From a checkpoint of a small mixture-of-experts model trained on Wikipedia: 9 layers, 128 SwiGLU neurons an expert.
Below are experts of layer 5 (counted from 0) of a mixture-of-experts language model. Rows are named gate (a neuron's input weights, with its number), up (a neuron's input weights, with its number), down (a neuron's output weights, with its number) and show model dimensions 64-95. Each number is 500 + 40 x the weight over its row's rms, rounded and kept within 0 to 999. Numbers have three digits each.
Before each expert's rows: "raises" lists some tokens whose logits its average output raises strongly, later layers aside; "mostly gets" lists some tokens that are sent to it at least half of the time. This comes from a sample of Wikipedia text that the model never trained on.

# expert 14
raises: " ", " the", " and", " a", " -"
mostly gets: "In", "″N", " on", "On", " In", " On"
gate0:474556497454531553497463569546510532571469460467488478537500564455553493515500450503536497443468
up0:492420546498558418481504457567477465457428496511521435547629585519469546528537434527507474526483
down0:447513497437509525534570507504491536516526514480497479539529486499506572467480491510470471493499
gate1:465477574525494442486547438418503509487483481481396550445479493558434466457484487495531451539444
up1:507532501468462487521544459516520438517462488566477525513457510467528501552529459580441452524614
down1:525516527550429535452496489519499521526548553443450534519482576452531563492448475534534507493468
gate2:472467515610497459443492500454493462459503545452555455468489559506478446429594447465433509551567
up2:415532464473491501537493493516539561483588503517490584478473490448568492557468558472519499492445
down2:492505539504499460514504481516472589447493437513435509552514471511561505493477501523485511587547

# expert 25
raises: " ", " —", " –", " -", " January", " December"
mostly gets: " |", " Philadelphia", " —;", ";", " GBR", " GER"
gate0:508563488458487455540501530431544495469511455502485428578561466514568535537531532547497486529529
up0:533485551484526438427539544453589442559475559493551450478554572517443497488509434443453547509529
down0:535440558537556448505532429496437452469458506444407446510587410474506557457544483515464488487565
gate1:517414497493448461450429432512548572564522512574537517506502542474503412464475540544486561575525
up1:494597495520512481511488500497518483502505463445486428492441496346445513516501525522440498525463
down1:460503434514490454466458480531510511428472505465425482395476553519521565524466522483489477550494
gate2:483467490486471426522515527470518513520420585443499562531447466532469604546476505513468459470477
up2:463470540495511537485542421495486519513563485494463475533477479542478565557489495549492437531505
down2:481532487552485458477589464468459424581582506492499458563548402503522537540418507472532462481541

# expert 28
raises: "==", "-", "===", "The", "C", "R"
mostly gets: ".\n\n", " \"", "===", "==", "==\n", " ==\n"
gate0:494502472538498489436546436500526514537532456560563488527438436424574495456513498529505569472387
up0:549446578534496466495465539458456402462540541474483447502521429434518465485508468489538402494494
down0:520443574537561494406537531511577449484494466526457538469455467474537559514548524589483506477522
gate1:495526470510492502429508477497442488452492451567501418544544532525489552543509488519535542437472
up1:480506452567460475550461522479532467529492444494610530480443438469572497407506544535480443463486
down1:523548439456493451485482419448418454477480472449510526497506510499496432498623502471517482541566
gate2:474525478544589490468522507442480460491471505501487527539487491421410526463497520471479509507500
up2:557546540477445474509495475545501511517442483487502476488540472509488466487523444538512526502478
down2:515550493516397515477483440515556580535575539452486500492470498460499535471457481560572481478514

# expert 9
raises: " The", " He", " In", " His", " It", " This"
mostly gets: ".", ".\n\n", "\".", " but", ").", ".\"\n\n"
gate0:482517501491529527491504489525479452532394466526536466504579530532527537529548483443448449516544
up0:490561489524541515418499452489468498530550492482512478502531553518493579481514487484444485511526
down0:501536531533581465544449438487520487548499470487602524485513482528493501477487501487503524467476
gate1:538504463586442493536519526545586426491493480537473457511504504551504431529498486557524447485445
up1:484486498595524475528506535483490480456621420480512493577509485448547482480538470460422510481524
down1:514518577545458465446486499509540475495449539534453527484507534531506521479476571530496481503510
gate2:517497529448481466458482531560483560490430518509420485485484485537531496513524469505486575515421
up2:489497505500503490486482494453491491465532526482505499446551600552523514521524446444548447472435
down2:535533499462515514498478481531474456521513460435484525467525525528581562549511493460570526496457

# expert 13
raises: ",", " (", ";", "-", "–", "."
mostly gets: " two", " three", " four", " million", " five", " six"
gate0:494497566547475464436507488521470532479488523540503540455428485530565552507559547456548505497542
up0:492466560521492570444496536504527516450430499527492534506492539529484477480484500460404442531560
down0:467511562488533415525523505539498521508504416526537520490431503587485585503472503508525514452478
gate1:475490496531418481479485581484563436542465520467500536439481517481487483468499524495494504505570
up1:542503488486481507513559467473473548450513504515590519565414514580488464506511465516456517459426
down1:466542427430499493493430508534459484493448519515496533462513466459505420447513472503555449453526
gate2:545521449494534509492511508604544466493456447467465423482570445528530474546478513546483529561463
up2:478493495509504495553497508456418518573489505508490458465463429587487541521484574484532475515467
down2:507484455469468473499549544475474509504571493465588518486485468391558515482621507438470504457509

# expert 8
raises: ".", ",", " |", ".\n\n", " (", ";"
mostly gets: " Apps", ";\n", "|---|---|---|---|---|---|---|---|---|---|---|---|\n", ";\n\n", ");\n", ");\n\n"
gate0:487576441570591519486453503482411495522409422515529463549476479528482509500460527441409495528598
up0:447514493479534444406496510535538437382464527517487467502509402507517492457484460554536517476501
down0:482512507471482485470511439531519480499545431580550484429447470424482506508507471555546544507531
gate1:507567489517528517512500502464478456402574470515486534596444434496482512533554530496486515528477
up1:466393491515552569493522525451519537511470482487506476464481502539491417501501429562517595561545
down1:518486421432523513457497437585568502530472492554523455557494478375530479483501497456433480476520
gate2:480465544453486531497464534454453534423465495472431484541550583379479537528504522433438451489439
up2:466539501504436542491529482456574499478535519446537497466461534536516437498504570513480571521564
down2:433453485576527475492540556470547460556526462416596502518477547566497514541477451510547567439530

# expert 20
raises: " (", ",", " |", " with", " in", "\n\n"
mostly gets: "°N", "°W", " million", "°E", " %", " sq"
gate0:381519543466509483507499465460502492560513529430495506505513534543467502515560484506436531467498
up0:578530514512489391487484517497553563545531539529550475442423498476452480456529513522448464504514
down0:491532446474528517526500488502486490521503453531554543583506456537418517535534500424564544481550
gate1:483519505488518436481496521579544416548505457450483495470530513515508450521563450559517477516515
up1:498479470483519510450509497431534420494464447430576545504574562475519458542527452545526499471486
down1:511525480542506526502488549513509477486511525509446454518459500452558552517518534501530427521422
gate2:439466494561469478525446549615424587552454448575574542464558558521553482609534508393444497512560
up2:506475565488464533409490419501545505543511493430515527455507480556493497573507528430440499480448
down2:514496489531498477532456482481587492444520557506463496527500527441492534500423470578525409452510

# expert 16
raises: "ing", "er", "al", "ers", "ed", "om"
mostly gets: "oc", "ict", "ient", "ic", "act", "ect"
gate0:513536521464478542479494501420576501533484440497532530501515542499538428492552422456509538580525
up0:443499517524521486418498453517524480446455485504487467533528512536445396511500563526389498476543
down0:483531502474411433488476571520514475518510480530602517504497523516466492425573524524482479488455
gate1:465486525475494540454499595467499488453546478419464557419571518496503561523506482536463414552583
up1:468476514410539435501480546485520552449487445485448529510513539517409573510523527503516536467510
down1:548483502528558526492490523445362491489590544472486507507501569551453497509434534452488576478431
gate2:472474568459498505536490478489505531521497479587531446517406473522487433516572508525513447505506
up2:465433510470485475539523505508487463522506542521551482462476551535439534532498486484538522514403
down2:559496537444409504459491454493562455497461520511467589552504495514525444565478462504509516489499

# expert 1
raises: " of", "age", " ("
mostly gets: " /", " Y", " Š", "ı", " Bh", "ū"
gate0:452536395510526480480473516507586509545497570555475449443601502480489541532531540437528493477464
up0:516483493429514480478516539505500490427559503473505471485544480536504486536554503509546473532470
down0:500465511509523476519508456530421462501564462498465468498459462469513506472479550443512532556512
gate1:514493508604422495502484467522498469535499500523499516449482499547509485483437456534437476437508
up1:535476429536452442476528495476535457440510477504482529516483545491516458449454496469522487526516
down1:533517485511495523540466448482438538561450448488486474403529509463506500467493493488525497502490
gate2:506575483475411475455477556517499554443476496547438509466524527469526535562493480497553482499480
up2:522508509459418474597511438524562553552450448491539540477421490491481441487526444485486469555488
down2:538484516573405466458463465478517580532476528536519503484473498496505484459407541539483461540557

# expert 29
raises: "2", "200", "4", "1", "3", "5"
mostly gets: " (", " ", " [", "(", " (#", " (\""
gate0:476531443497453558487493469445462576461501520540489511472464526535499559535508463545441487501518
up0:456457496503440497473523500477510454485450466503463594563535530548512464545525509494489513438457
down0:511464449541485473510552561469513458532482466495426546441524515539543498511526544434458524511550
gate1:455460522435469551492551492479451490535426486459454554541424500455553503501510584463551497502464
up1:512505520493569443408550484481524484409540573449515539524496548449454545526476448537506536471488
down1:500497439542491569513458438491563487578463561519584552514443450501447457413496515489499486527630
gate2:467472495537452526492499457530446456501506479418567522490501503464528407515496458501462509522537
up2:550500553517508448572523516450536477483461559511500561493572511448461496517485494512458506583393
down2:489524450451462458487502497527473553503474496488531481548504474532518516595482588554515534487519

# expert 17
raises: "ye", "mi", "ir", "ya", "l"
mostly gets: "uz", "inn", "ă", "ah", "ū", "ang"
gate0:467575476482487524504508508518452461502532447510525532510545573437449418474468466504537529515464
up0:454520492549540574574486524514532468517530497503528518481498549497542458558484435490545482492578
down0:480474555468499490474472595570519424401479492493540514570466514520536551527491491507520451518520
gate1:505496559491540501452467479438467502453484373565525547535559447492418505548465519550504500519449
up1:531423532556453504565478477456440452508485443506473487458577504497483515478507501442469547507424
down1:526509530527537486485601522491462489497476518469463485537462483422554505453517454480508508425540
gate2:445517486492520539504555599471515459486584474543442466480496528531417473540506469559476448491486
up2:542466502497494442567493497514460512434528489508539547508543486470417459495555487447569497522426
down2:522515486444515517533460508452543495520455539515527510536504513472506437396537435499468493534485

# expert 18
raises: " ", " and", ",", " in"
mostly gets: "th", "st", "nd", "rd", "/a", " Award"
gate0:498447553557483532504491517440500512436469451512531526547546507518477468481513435501483547492464
up0:489488538416523461441546530483514493534468517469535516480527504522468459500468518494507435489459
down0:486480492483510506515560481446460490516513466465418514548531480475559536558479449471581514474425
gate1:505426477437502555525509469539462439553465472501432505519526450526483450492539565459501458517505
up1:540444495520497546468452462484524530459451473476587519477489527477581460473548467458481475448439
down1:533534451530579439410470492526502497433461504519500474458525491513532467486470494472545511504570
gate2:458530501437559497488485493462424524444539508478470407471443598595556474489491470487472481449510
up2:483459530539529449432510442499531487477565499510502507509477506461461507482535517501476551478491
down2:481499451513508502547541498512569550504546528503526431428522471478572518506507508498483556465458

# expert 22
raises: " in", " to", " on", " at", " by", " from"
mostly gets: " built", " released", " located", " based", " used", " published"
gate0:490527552499547581544417444539519573523444476555588507507454510470521453507536495469467521477556
up0:512488453580510465454468503463512448552427545496516500555528510448455450528535627484542532393522
down0:472480521531517469510462568535457428517535482561478509540600497565509526500556560523512473467517
gate1:496488392532541498521472535531456517499462579474474508455392465551449488502449485487482470497488
up1:539461450524462415499542486459536552477506473552468543509518454509529484563499534465523437446415
down1:492542478505522505505444484528513446458472464513553473495477471536441523494434416476517567538517
gate2:502553525499487563472439482513532504540486473432510528517483613468442501573579563490468552478476
up2:536483515527478471521451434502504476452485567521517483489491547537477450518567537497451394464506
down2:550498479523555531476437485531524464539473485438463475494418531458479580495488542480483443564497

# expert 0
raises: ",", ".", " in", " and", ";", " on"
mostly gets: " first", " second", " final", " goal", " role", " we"
gate0:500553543547545577522503558544451450494464471502496559478545500482510504542504489490494533544510
up0:529431542448487529520486454586501515430530456439502535547508514470564466569518458508495436482494
down0:472539476540463496475414473513544440491482514438545442532416517530504475524499487484575544509557
gate1:442493560509620521533522560545500466503416515446517476498496543517499521555511482608516524514467
up1:495515527475440442541547567489479550451545478494455500506486485456531478439501460484433564557498
down1:561571531506508521494457563444477519529601562484459506534572449509464486476520522418568531558474
gate2:511488489482574471496495549497477483448533458560516399492479519487554528496536523483503474487482
up2:492439438521524424422472419548466525528494555583514466489512528507480527509471527472481459444498
down2:418542522467482512544487496393493484507444421430500383507500511478540431487493508511468465482521